Below are experts of layer 4 (counted from 0) of a mixture-of-experts language model. Rows are named router (the router's row for the expert), down (a neuron's output weights, with its number) and show model dimensions 64-127. Each number is 128 + 24 x the weight over its row's rms, rounded and kept within 0 to 255. Numbers have three digits each.
Before each expert's rows: "raises" lists some tokens whose logits its average output raises strongly, later layers aside. This comes from a sample of Wikipedia text that the model never trained on.

# expert 125
raises: ".", " |", "%"
router:111122141082108143151131179167129075173134099126125140127147164140160160131172128122130138144098080120125091131100112056125162116124160145131137142124104091110171154110152133094120135125126149
down0:125157123116099105098119135082174153139097139108133158132130150121124112099141120097102116127108127122123161124176158120139152186094083129100122083149091161111132153096117124142140164150110122
down1:137115132126123163167129141132140134141123144106114140145137104166125130169136162098135133049129136108124149137144153168159126098120103119119100129169146146096123169114119168132174107170110156
down2:112168107137132147123167148126135117107100155100170127101100098120127119123154116158124143109120128120109128110121127109148112156108119130110122122159168138170145141172102133121077118107146142
down3:085114117152146133117151158096122133190141105170140164115164129146101154157131125111148120144126153111131127107129117118148119126116131131149089124094131134122109132149154132098125088137117110
down4:150125113126123107134124132135109129122169169133152180102136142164134128118082131115115136116113163056158122102137145049156118095121143150128133123093121124113101131115147147104106118154138126
down5:082145112095097154122162103150127146112135177128103113122078129150126115126192125122145146096136157161124109145169107142088122109122121185142070109124103163105139125123112103129114113102083155
down6:184137110104142120072151136144090127129114136167104136123125127068127107157095165149073096149141149124137133137109185129159085129131117103114138118146081152162147147095144155135127103127194151
down7:145133138168163088129157128128132127128159139125124129111136164138088150088080168158131110102117079104117157153071140133156146141110133138086117160099153131099132135139149140108095155112127129

# expert 66
raises: ";\n", "\n", " |\n", ";", " |\n\n", " |"
router:163131100124170098137099157150164096161137120119126101103131180153115138124150152175155140136138141161110183137105130111102134156138092114152143066152156124166116084099125150131161108121142130
down0:119110159137137168141140135107126137128128129142165155163152153101128129101146115121173138106125142115143090146137100131128128135117132161092145124106163119079159185142121137118140144145127122
down1:154109107156074122133111148158115101140163124161087148178114169130121146097200118114141081103143115118144093112137118161118176102154147174150158186146155138138149109121146145134140100124118155
down2:136129080142121122128166111154162113121099061095124133193088143136127141105084161122120129110143102134146119164166179131160096135174112133132096140139109159148153132105112138126101132131136125
down3:124128127098129103113140118118146100131141137072111124130156131097114130143138138153131116118132119138121126126109158142156099161149140118121124142110107112117104124155106094112115089108167129
down4:105127130139123154161088116117100124152132114129130148145177148145118106126105107126132158127125123146086137157084130121120134111151113118139125098121107147146091094113108114117136141132111144
down5:140096117132109152085099076141106149142119129143098152118157126102124125123130112108104181134163177127134149131146106138161112126147143089143161112127106131141143141160123120148112122104124119
down6:137111137115133185149159137114134132110137123114138151139133109134102152128131130134140108132162117118167159135152186138152113121075119100116130125158135149161152100105159108138137111123129115
down7:148170104129126161076138115078171151125099104101133144155099111135137116138108144119128114135108164086110074116153107159121132089153100106125118140109094123148124155171151138159114108114118128

# expert 116
raises: " |", " –", ";", " |\n"
router:115125101128158103072115135141134129113106121119070163109125140124117122134113122112104129143135116161150136080113176117079091129134137095155102116136115121108101124117127130097143113132121180
down0:153109106103120143113176156142137107131121094087178074122155154126125145132135132124123139111135129113126082088128123152114139129111122148112105117129101090164118129162104081131090152111058106
down1:104127092167137139097129126124131129164136141126095131111136109121116134074106112122140120153124121149154116113169130162117131135127186101127158088121149126122117108165131118126161109120191120
down2:099105166118168135147100167135153140111096107127136148131111109078119146119143141161166122124152069117183127103096179120117136106153166123070142146132134098091116120124127111124128143133099097
down3:129107143134127098127128127148186105088088087138159104116090108138086096131109139081153103135125130109135128106142169143111119137114103163151146154123102139136141086152122134113139113119120161
down4:105123108122151141115109115134174125106162088172134144108110156158129122119150109110111125077116107123102147132092144133109118112097135129116144144120156148093153160141152124121109120144103145
down5:117142182110156093148098138150118147139129133143112161119157164138096143116148134114139130093124110112119111167171139160165163160128114158129132170115122102163138084139134138126093132144071107
down6:122112146124131124128155132161135139153090149108120131148093143108135144122141140046168103147119108147112122184138108144151137121095137080162154104087082110126116119126081127158107119112146123
down7:124108139118142131139114118181134107108182117127134113135138133145098139106160119111168112118159123100113109155141102104165154155116128126137085166134146134151148131124106140168093163104106093

# expert 56
raises: "ped", " basis", "per"
router:125080118139138117077117103157136124135149141124101168156087149128142119117123123165151120117154151149090167104099178135129163170128105094145160106134099107137138161117162165145107187119130144
down2:108130148149105138154154057157122091108117090125164133113130100091130117134135118151125138139133141136155128104173148124164116162143108152111117146134168118105162146148102153141131149145132153
down3:106141150118130104129172137158125154165101112151131145108156093095129166070156118138159107154163127117169136092159185143124133116144118176111124137123106115137089187136133131126117124153132135
down4:086085093108117115136137141117144127161120118150075115137121119165080127196129105139107152137131124099172167097117113133134120080128128126092123132183142110116121157150145102140134147172146128
down5:148085154125104130173167094130156097126138118107127155088167111119132105071137144120109134124143134135154104122124129175114109133137132139162132105129142131114159130133135099142110136090180140
down6:123129096113109166121084138142137138086127163189095120108118136129120071132120166172154161154142123120148136152123127115142148124093167108091142123105151146111094135126173134136098116110157168
down7:138143133134160146134143079120150156144107147117121122121128123135122109154117133110138128101131116165150081139113127129151133095060113065150117127140119093131114107123096123115170129097141142
down8:107124105164131113148114123170132162137149117113141108154129169097130137173165115125128136161102112146158119143141125137135111101129120150154144041134160150133114107094150174139094135147097167
down9:155134131092189122165090183123071166116144151167114137118082119117162130129117113154117085137096081128179136132114131131128126151109127129057132157145144171101150098126165145131097144095148123

# expert 2
raises: ".", "ists", "ist", ".)"
router:096136103154131153138139133118150189153160158125103093090142138121141140145125129181156112143146132149157163139121143099141113138153152107134121170110114131105133131133093153152127129142121142
down2:111102164075133120121140128151155120131114132115141106113101088120200107140152120148128150091136132147114087151112074130154119143104111161174137169137139128133136141155084078112084130135124156
down3:092110122168118134126166178153174087129142142117139142151145131106119098068185102085105100152133167150075094143124135126150137131105106140133111144149100100074171126163126144150137128115120105
down4:114077105118093131138146122195123101109142102140117117110102140117117144110138123123145165118116154144117082112116150109123160140119117120130121084135142128148170154129163144120179143089083161
down5:154118110131071116124119119091129117133118106089119132109109134152114136109139119170129081091091126119102164128137094142152093142153147092128164152168139138093114127118138092065106126129133111
down6:142107157160119111143116146139118163110136102123161111133159140103113114143171125095121115128138152167148108136138140155130158119146102129142117107156147114117114123137128138118126109130159108
down7:139137126115126115125147145129144110094151169076097135117131146177139101060099131149144168135139117117168125145078133114132164117145121120126152147115088136128120107129154110107160130081090164
down8:105107108129157129124141110136140129127134132146099151147144135146120126068124150161119171134100103064150123108120112126131098168109169131161114139124123111082115122146131144133107113132131124
down9:142096118055131149124123086140123129132078112143142150136136107149105091128150152100143140134091166114091114126170110129153099134126097109123150126143131133153119129136128169119115135103098144

# expert 109
raises: " the", " a", " his"
router:160160153062161134175112144132084136152141166117120149114111119141136102114177156171061143139121152131130131142143196151144139146116156113111109153162109136116130162178123085098137081152168126
down0:098099128084088135127134129108145152100125109068167139120147079132152089139146142134095119097118175153104113133097126153142139161151129122130108089190137139118110103159143135099157150131135162
down1:126125139096120086113132113135161156125129134112081122146150124158165176109100121155115132147126103106123146087094154111133126153133147139134112174159143133139141115124136081092144099104176145
down2:140118135096151095082130144130130100125134154108130152110093147140101121097158110141165148139140106116131087141091095148130146161099153139133142131158097097130090105128096121145136117157133121
down3:100151151100145133111155136148124141159109108139172127135140126149170104146117102082157143151130097150139117142150125118118123100116107121085140142138155133139099134137126111146103123121123106
down4:099152159138112130109132166137114115150117122108118118102141092145102137125157119110147133172143130113127140120048128124133152138092086170148131123099123136120133147137144105155071139148153113
down5:133124143100170165111144130086094126087163160127151144111067166077094115138122147130147175144158131160126141158092125110123142133116100125170143139128153092136112149136121145096147126127152146
down6:158136140135162100156146139104137084165120138074089076144102127112159163128111148145114153091151130150110103156152130094133130123149090103106112183138098164108152143146153170120143090100073134
down7:130139142167153069107114122125091086116123145127118166147150141117163110157115171126141101153172175149126093182091129127110110161120112182138135115116147148156090127151114081112102115113124100

# expert 30
raises: "ital", "ire", "ign"
router:188121125127117140110116123149112099088080073163172150135141129127115107100132150115126139147118111160120107138090107157092118135109146074166123162155120181121159117102106103148132141165115151
down2:115105134141110123161130138149125113154126144122140139149129151083116101168107101100081148112129094154111124091116126074128129116094153171132171100078112140107141136136123157139145141149155098
down3:118113099087160146143090154137171110128184124155115116122098095180150126109109117096134164121194130144117126121136093154131148140163167104133151163131114122151123101085113143163128137170126109
down4:113107133132142119155147168141100137105088119108127158166119117132158087126164124134171136142137104086192118098125126068116159140132133148123133093137117137107159129110134110122152132110124184
down5:124158118128120113138077134146164098118133133165105112088133156137133152146116137122101128111127128121140115163146183123099127092180107140103108136141075098143166108227105150129121158103141135
down6:112144163140144145092143077110112117147143122146092124138158128109148109133122133148124134110143144118133066097126155123139128157114131090166163120154111107105160136106166107122155085114126143
down7:117136094124148102122150160133120118127147120133108105131132167139111146106131133131095100159097091129176109152133169156150098129115067138138128107146100064135105096140100113104137153181161118
down8:086128128060141123135150142132115147117112124138129133103151107166136126124158109142103155094135130180102132157125138175158151162099137114123133137092132108128113109155145140104100129157117106
down9:143149154173113135122157105163154071157084140164169132090108140135138126098145127127084119100182099131120172159121132130107127141107117108139121112151180134159112110125113154165120146163166133

# expert 81
raises: " ", " no", " a", " one"
router:155113145073133159166126156158106128118165165138128125118094126145131137167143148085089089146136107108115129105146167152095137111131108104124105132131133109129118129148113114145090115146131100
down0:147074124077130099133097142129132188131114124090170152150089081130150141159165111131129130123085150098094099096139119113123158104174124152167129140149113113145096124140123110130093117169068111
down1:116102085102139134149098135135170136168117177154132140082110119110171101157123171121103110137169152104164114151109123098163141135146099108126151118139098096154146142080130134133098113170175115
down2:136120122180096153174129136154123119133124103121137128124153140107135133092137123094086157101117178125116143100137140139129133090085100144135142119134118119074164120137160133151077137118122152
down3:131165077168108097125064094133130131126105131132159176099098171193163091095131156162090125128138135133108103124118153141160121145154120135077132131118139158124156142149094115108164133113098146
down4:129115098120143152115096127142119142120102097142128106128125168101139141151147126150183129140112119117106133135168132133100120129096160119123130092135148112102130125139149149161064118117150104
down5:167161134176131115143088146142121147133116146134130153120133126117065179150142146147122159117100132165128140140133144126165065138112100111077135154146149152126102120138112126152151140139083120
down6:107139145126089106136156132147134117093135083169121124085126138094136148134103138127166106140144110127098134114139155105163130121104092129103126123134124129096108111128145139169111148116146153
down7:134123142126148106064136086125144107121110135115092141163176129116151137137141105146128117103057124106170157101130140171115120168133100119092139101143089086109152130095106101114120164131143138

# expert 39
raises: "One", "The", "Sh", "Pl", "This", "Is"
router:149142114120149083117094109116147120118128122118141131123094096109162120140115156118105139130098159096093104149129128150134107092123085127159146112095120141082155127145165063115100097147128105
down0:099124152141079150127138131161106125158099155128113170167140149098105110138120161103132114127147088151118161129089157162167180101129139122167127097097160141119094152165104114108143140171115189
down1:117138118115132114091102164130122137135143102136172138090106118117161185135153159135085131176134100136096139159154105141118155159167071154178118140121130116152127110140143128106107137120102085
down2:136104106078128102139110160135143106123120166056171106102107086144138145038129129109133143161141136134155109165126086128113133140102119105108128098121141122137162124156143138115104092123082125
down3:146100155117115124132108140126090149154110094139119098097125140118139132149185138142158161089149106165125135137077125121104119127134181138173136131133160144125155076140099105128140151146142147
down4:112134135102150087164108134145131136153131128166140146146124115136166154150157120131117113179098112158149143155132168105146146144079207121083162093166136118152077155090103112113138125150135083
down5:130137163129133120171140113146153140108151126061091155104145087127152125143160149111149133135134086159143201141108123139149158116147152156122149143164116116119084137122149122088115110141090122
down6:136111095140101123135129147182180121145133103115086147158137120108146095112142166141148094168157150163130096133132154086134107157116085163073145155110083118085139104165136135108105123181138118
down7:083115151134125125113105106131128109092163149086155111088106108113134135129153103122127130151080151151098144114131118072157124133142159134148138124080129102135143109156171156155138134134126078

# expert 88
raises: "Review", "ior", "ual"
router:151147131142158090137130121137135124154109142132160134114136165172139101089167128140138168173123151140163088132125125131134097129106106120144127096142190142112152138122125138161144148120122163
down0:117106075147132146140116115127172157113128150117103141128146149133149109119115076107179135164100099118130087127136132130166097129146095088118132124113116157176153109167125132092105093136122114
down1:147172105136163071125123126138109117116130176116104113095128118154141139136146163152164135114176117135126057118143108078123132132106158097141143166108117133124126064115156132114093097119144166
down2:112113127142172181148121161108182169151090104135150131120158106124116145115121116127151113140091095132119088137114180139112160124134121111144119122134134109114063078140113099134169148129124138
down3:111129118095106089108136134115093157099122148135124128115157114123140113153120154127130116203152131112094143144136121134120075142178144112133130102148114146133113198159116139141106147146163116
down4:144084126130169147110160143123075117131125090167132123132136153134104130120146134094153157132163148145092133125143114130154139095145124135129122154114143148104148154111160111103156121080120099
down5:084144133105146133173123173129127157092144146063111134111127148144107125127127133120188108102161110104130130110114108101138172101106128178162116071121118154138110122095144148130128128125089158
down6:128158141104124143131150103157091118120136127133110140146100144122113134144162111186105111146119105147150126131112085137117141156103156101122092132169138145099123121129164121138109126100135162
down7:170120138136148153126115110127167097125151129121125132071130111104111140151136131110150106143136132142149146157131142132137127152144105150104136156069138098134140120098109140093123124122118146

# expert 4
raises: " the", " these", " its", " it"
router:128161131134112094151127124127101170133163150131086131120131117096139106126150131128064111140109157122158146106114186153106102105084150129141112114120136154082120110114156129117098110116155142
down0:140100150118122128111142084101133138081109108129158161151128135118155121094159163108104111150143136125118121154124121126158156145115146148165160114094101127096084132144123127089183136135138114
down1:116145160151115138113126087127082087127152110123134112122139116155105130125123107098108101157123125112144125139148092139167112084088147178107081173142147085082149133108075114103146133124151153
down2:148084118107131114111151071117118133111107111135132096138134081168147148169128129174122086098145149109121112110089148128147087115157133138106129142124109134122135143155125140070099126126159132
down3:143131094121145098106129183140142136147169131148160098164104125104148119150111136125151175115120090118138120126152138129113125105147096103125109080131152172157080116164146125157104139126125094
down4:124152128158100144097102126159085095110142168140086100086168156109139166127087139067141130123135105119120122114142127125104130129082121115129115129096129183118154107106122134135131132086177105
down5:169129147149105098149119126122105106117126119153143139115150169126146075068119135135105136133170126122123118169139131153141160084090117150120124141110153152126156128104144115159115132149131144
down6:123165125147103134096176119156128149165118107151158104149104127112127162152118106146129163157102185128104152128097100133093150165107085116106170115137124095135138116130120140097120112083155124
down7:145105135157150098132113101129142161112116142155101121110135171111159133142081094129132155107114124100134114141111095105097134145076132127137178163114137111152146129131136109141128108127143154

# expert 62
raises: "===", "==", "In", "The", "During", "Following"
router:117149117122105094099120169051096142132134124131153142111094143093138124141133127167138108140165142105152155122158106141146099114135120170081158136097116086100131177127107154153136120133143071
down0:138166141142112108146120142149098108107121130147151151124122138156113120140101145137141182132137106102095184155135125129112153141157129146127106129110140150109129159136141126141086111144165129
down1:088139127148089129119128138120122112128139157099096191158099096126129115146129112166135129115105134114108088129134139157088143135113091145092119168104122137147140057164081107138133118141150163
down2:153103145122129086139116122101116119110125127122136179147130092125138170119116125113134135184125134140114132143132152113070099098152102128118179141154110072110134190121138096104159116106129141
down3:115121123136115096120123136131110103150126144184154125123114157155155124104147127104137116098096114149130166104135115151141119103100084099133116110148117146119087151107141108117131126125127122
down4:102193101104133145095125131149124099131145143120083156096106121103119076113123120147110116139090161114098129093158124138108092157114138135137165127089120128176122099139126131134136087086159109
down5:130148146123147139134125152136099117111134074108144155162113178140104157154067144135124093110092132095123144134142151150090149116155129137140130089124157151121140143135150166141133114115182143
down6:151158117102120119098081144131082135110114057081146163093131123117140125133132168106110137202163104172128120130171099139128113079099145098137136138143146133125124100153145121109133047115132094
down7:134101134144114138146091155129146097127132159113088131181151100124116147141133145175084100118109089145157124085147187124124123126124147143152133165144157166117151117134147148114107110101104125

# expert 85
raises: " also", " received", " played", " remained", " has", " did"
router:138132126125092050084131112108101070141116136112079139130164136130126123140146139112143136138145090111135169155119108134126166169123150134148136119156091131123140138145154121097130141088135091
down0:114075171129176082118135137128101159121133126156162114096117093110143135146158149116113135132126122130132109163080129118143121154129183129209109133116141121110144146130126148116112115131109148
down1:124105129130110175138139126118088149144142112134146106094149088158109107111112099101142129155136121115086125181099106142106107114119124139124134098148152128134128087112157121150099100125190145
down2:167113140130127127135144144071134167148083179149104103132132127128114158132140121090181145119106133115113112150160116113142114172094155099167145144120095121147149116141148140153109108144097139
down3:120095136144129089146117116107130169158133150098102158144095154181146122163126114150106117105148108123104117120076131166120136132138147128124142123156129120142128150108115101136147107100127112
down4:110107145139114156151118123156168097095121148151145067131142132124176129065133163130132130124132068159103079133140097113121119133138140112097143108098127138137155118109155110163116137118130125
down5:128107107118140131132150088131118089144122139109126122169128155163120099150139105092141166135098151134132156134073157116098122133114129134134072134134143100152115116098108109116148110135115102
down6:145146147085143100145140147158167126128102133112150117107168151085130125145091113115096162126153173151153134124139145145152124111157130139133133096107121128109135146110160170126170129090165124
down7:104144121103083097142125129129165099128148165133114099131104149088127136123100162088156150142170109141131137176134155107175137123151129123159146173127119135127132136128103163094164083101143109

# expert 75
raises: "I", "Sw", "]", "On", "According", "Is"
router:161110127085141125124125095109081113137144133098164140194150145177147106097146136131128120161132129143128147094117152116158116082122092110106140132114147103130132142085125132147137131125122116
down0:138143102130155134069153173129140088159120115107147091105102138088116124155089139121111142128150125130069111127120129093123106142102133087117143121117068167143138167135122112161166169137157152
down1:135150139111087108078143092142103090124141174130155155104155158139154155122110114100150122143181086115135088190113109107146145137149129116168152053077125134133123125108117151144088151118102114
down2:123131096126142106136129145147106149111103149159131137100125136106181163071113163139160100159108068164126141159132120124122161180136139111165095134146129101120112115115126100116134155140176109
down3:148122101161126110107105128158117090113119107107173113116108086082106141127118109112114153120081091116155105164055140112116127110121152102107119130108132087115143147127142104129136095174152114
down4:127094118135135132129109135130120117075162122171115154093140125084104070152148133135146128114126120164129110127116173130130133080134148070119119138083126138156157107121150145162167120143134118
down5:145138125111125123144133186136121148129116109183117178120144121135132156126165149091125168109159156111149149130113121110132092104091176159116099143103106126083093135130086129097128130144139153
down6:121117084117145113146178179134139173140153111135117152113101152156157123181151118136145114131121120130136116095101163138103104134120151118098133109091154101114174136114097145135113125132099127
down7:150113113130139100154120136150106134107092090154143200143176091135128141082141142136151083151117108139160146128159139175128072125098105094118110137119091125130119112104130122125119094139111146

# expert 92
raises: "Ind", " \"", "weight", "aff", "gu", "est"
router:155122106109133135138126115163118092133092164128124140122143141145147161138124144150127139095124138148191116102152149061130136117118151146127159140186135152127155109095120118117156149162142115
down0:069135126159089130154159165168131112112164125139147187127099123187149117113130140144112128145161153133125164166166139129113139144160144186110104148093099151149139154107143137109123127137120129
down1:134119130098143150100116130152147111109150138113183126143125157144118125125101120077121116147120127160103142118150138198126126116133103100161132129147106118130091144084123154142119135127123126
down2:173118168138148120142124123098140116142143154150117131113156131132099130172147118107169129120085074107093127146131121135061080158142136136100171166105123137134145138143159129168155109122120081
down3:136156100116089149144137098124144162153175155128095112143097156147123091130142130142149161129129131099155111084132085137111128121141153113140126142089132138156131096127109141116124145113111126
down4:135135134111086101157120133138111160102148133143143145118145117121124157138131109118152114151087154117154159141138096161128157115143176157125095110155100136139127148112130159130095140124080090
down5:148144116117145133163179173098133148107132125102120097076139120144128197149113144122099129137173118162164140124110147106162144176123163155161158167123111131159111138116099111106171150126129119
down6:088113132112107160096127116150106087108131104103128162111152162164136135160186109123080131195105130080161088122107136148110107105114169123123168109133112131082156129123102145126125116152149097
down7:136075109115110160080110121142134171087106073141122145142158142177142128112126155151092094097121125121108170136117124122153119141150118086095101093142132127139105146104113120107139152078120089

# expert 58
raises: ";", ".", " |", ","
router:136124143165132137131129116137077101146123178168100104111110128137101131113152116135140071152131137164139053129140138125186118152142153133139101139164111059094107108120085134115156123119129151
down0:095124067105114156111105160151154110131129055107116138164120154100108120068195114090139127107174129156097104134111139131101148147086119160160130126141115099161139101166108166169076150125133104
down1:104156100139122129120167139110072078149148151158110135116115135099159114106152152105137105114132161151146130149081121163122168149079137127109097167122140100152159134103119142134089120127110110
down2:152102091141156086115125129114145123164142138109152102151133131091119111124132131141113154120133140077113125121131125125148144137113108154143137153150150161081126109136127132133093129107116121
down3:141115163113126125148133128123144104108129124097112167117107100101107147134130153116106123093117135135127177098170124180088166112117144103102191153111138131125115097081153161153147150141117116
down4:128115096119095121160136114087181119138108126162137140106156104123144091132145155164071120137088166130133134109088090156138128121167105132124109117164094138130115108071141123094123113131146130
down5:130152109139155152155114148077135132079118143134117128065148123115129167135069138173168151142143093116101113112160101149104097107116116108096077101150173173118160152150126113104130124131126153
down6:116109174126148160143113118124138141108151113109132082116134131156137141075115090114147117152169175113139119091125145141160147125160117064130143120139107170128092112132119138143114142134094100
down7:134135142126135126157122111132126151094147185128130156114150114149118106130111111139094160105093092103133130150119132085114141128144093120137157110100171096170114144163100120179143143105101108

# expert 23
raises: " its", " it", "al", "als", " possible"
router:145152114108085099118096130121138113101154130152158146118128143067141127126109154132159140068102155087125120125068119134143122102109119110170123126124144129093109131161149114153118148117087120
down0:153133106071127134150089151133172189107119159114138144125108132116142145131115123135125141129131126075127112129132141072153128127129157155120084130140105129156114168125124154134152118126133123
down1:133097129143135131103123140092154112149129133120108106125126138139104076125161161105153161073139147132141132166107100113126132094126164109123097172160125127132162151124137108128112136134120084
down2:137146146187145108145119108176103054130163122134136142119126140114127093165138119124100086126131133103137155126167144134194147135128125158137127143198169124109155128088133135078147122148148152
down3:110109080128108095139100115125086137075129121120119115160114160133111106080169102143103147129116136087091103133152131184121117113120083136126142101146119139124155090139149123141128099144153117
down4:122142069095168140128126125096071108142137118127144137127141127218132131146122141102171117174116176151103149092161139183121112140137136143100135112159114133083158104107138101161096147126144108
down5:174116137148081120116128132108128174091197143125147093112137110141139136092124157134117153136147159156152085119133112143142109101128150123151169172123119154103098112142110129100134135168150157
down6:136173163132111102113157127137103120164132110135121157156135180109123095153157116129144130107142142131107110166072094156130147126137117180152116164144136109071126092124136092094111130141122143
down7:136075152106136135149158151109152174108078106152120113109151137111167114085118102126125131125115081150102086144124158131104104110126131116157096101121104131074097120109130105095165131177144140

# expert 72
raises: " date", " towards", " toward", " reference"
router:079123133131122054097125120137140101114133106102134106153109102145135128113123138144142132111129145157151095157140175143132079110154071117173177111110116114127131108179110092126121139172089102
down0:133168128134172127122153104144110156113095141095148152174158126146145135093120117137087080127119119143108122126191090136140116112143152140136146082109144161171146121151127134157153134114129104
down1:119154132147131097090184147112130094124153144175158122138107174132162090112104097166187105125147147135090109113149150097113150143061139113113148184107130131127121114139109141094154117155103138
down2:151110138103147132124131129129120134140124107151126133146139156133138103102154117146096141135121140153138109111126100121128124110122143146157132159142103113093136135162156176071182105158162141
down3:145134144130135131123155117100128135095162146105116131126141124094111160107140160125105143113155103146110137144154102151132117134124143130117124135083107135146149141137094117104186177098133157
down4:087092133125125125090121138100112151160100146127140119135094121122116139117111142094135176107125099117124113106139100084120109128112117133127086155150097132166134164129112126090078088121127097
down5:111160128130149128127172109139128133127113127092151121121090153095091136115141101156125134121115140127147134106167163102152160129149109133169158123137159095146177159105166108102185089173121114
down6:102125122124105143084159154154128135157168125113086116163092102191149100177161104096139110120124120156163105153151086165119109150072127125077116102142122126148142138154141119130112148121139136
down7:137149125119094131098097178094123135212116144155131144133125108177111095105090144151152103162127123128156109135186137122123115126117114112098097145100149160155115125086136149129113167146128157

# expert 111
raises: " awarded", " |", ";", " called"
router:085136104119089114204116098164150148092132112127128112127089153132131118139173142132110139148161106137115153111083144122140084112102133103125135129111106124128114162126128092166123149123136137
down0:131151119153120121126093180133128115123130148147130116122110118119140096094123128125137121160121112149122138131140108141151152126162110113116139118116131153114086116148117171111083134107112099
down1:122122147125139103087130106116148138107140065166127149114144114089131148119109135129111122156146143121132108126110106175119151101103129088129107139107132119128095088138122136090114145116108087
down2:105110090129114139124129122142148110107151107122081154128126098101152131148133112092114112108092097145152085113132126120148132123112105114118151127152088139102143064090144143122102134146121130
down3:126094135181110119136129108133129136117140118115049170081154172111178171122131158149090132142148087130133126090134121159147118150133155141125195139127114122129138150139132097086130095134134145
down4:116144146106157111118113099141118106103108064165118103104094138094154104116120129145126075145124094140100157134153101148102151131122119143121122117136091122136123135121142116132174125118125116
down5:111143176175106151192112109107106088124113120111130129120138080086158111086132141157106130153153158153128131155137085085153119111100140144147088146125156111157126098117119135106122127124157155
down6:135140163163141119117089085117111186110148125106101120129133142129127118133116113092151118114133128156114101136111144141125155180083098102119180101123155155128099142074116113129165137124103165
down7:114116110114158123137146115144115108211100133158118137127126141115120165129151102076114161150122131177106105124153107133079135127123119113116121103151086123102128124093167140117143129120145104

# expert 53
raises: " it", " their", " them", " the", " a", " its"
router:124132150111138132143141137162099110152112143160085154104119106142147130140150107133124126105114112154103099130128163103117141108106107114122093082145088125123128127133151169106087124166110125
down0:120090146099156143130096147094139125177107129149111160133118183152158142124127132150097114130128119143131104128161089123111152145105157095080138117104167133125160134133121125147111155125109124
down1:139128156092125089160142081136133096115160134107159112118120128123138127071161148129089117132136139113139149093139108083189136136134150140151171121092162140132174125172125107115118119135115159
down2:163147083153132136138087142113116126157137141104144135142102108087107132141104059127154145127090147101143108102128126100121102145134178153121103169126137165146136129140143116092159116122118178
down3:111121160118166170132138105093105143135124128106107151087130131079118121128092156111133084118121121118133108132105175134158152109137115120115097132105115162141126134155080101154150135131133148
down4:166130144135153102158103136149125165138111142130125118166166159076101141160110152096116084117105141122129139131126144146134148140087112111158117144167138149125089107157097073090157119160172096
down5:088127141127141147092073128113110096151132151101108087142108123128120130154135083129134126133077155119136133135150108147081153155109146193094128170082090119122124146097129161146090108109091142
down6:131148156065167118128121101119135114123113159099098105111109132179112132159128185136101133144128115161124145117086123143139136134135098138109130118125108127118141105098102126112149127136117103
down7:145127097166110165165124115089139103107123198134100134138134137120134162154112148137106100128090176091159145159115140135135099113113115140110157134098107089114128175147105125129120102152123165

# expert 18
raises: "201", "202", "United"
router:139122093122132084130122135123127144109133110115146111117107149146104116128149188116114113112140122124136114102135144074111089160135138071129170143148128133131155136125138101135097101154154136
down0:113111153121185134103128134135142121096105140137097131135074105169122124162104087149143144152068122110116124125088143139117112136132139111152137118130124142131123168143071119130097139119086110
down1:127116138125132157129122097146152165136133144107095135139175109172120129111132118121118109107084156171133153151171136089156116118125147167138101096158130134098119221097104104126142089099123125
down2:139117074119124129132077118129113101143121136157095111112159149131126146126136120096111122132126094121156146127074153110129117114135117130110128128132173152134091177099119124156092129120165150
down3:099098137110123156138134192153155158090124172117143163167116133099148155130125152132148131147083151143140114117155134087088147121166135123100092098112122097100095113114187131135165143139119135
down4:129125139097163157130101120176129116133078164142129131143110109165122110117144132126147158143111128154117151147127124180144110091098111130136101085125128109110092125112172133178122092121138173
down5:141125144152156168108103152136132132087137102122102102127154099119143167157081111125122170144139116101113099128145083118125137130132117127117106147136161136138113150124154148127136126162160112
down6:110084112129120140152143144133110127137172148151131093113114081120151117181135111158151120152185143118152121105136123146114138128101156128093213102115078155130166118174143147128122136087102124
down7:130149113080113135184091136118154120168166097126123159135153163142095127115154092125131133138106113131175174110189170153156141149131153125118139099129142125125135109109161130175126113090130140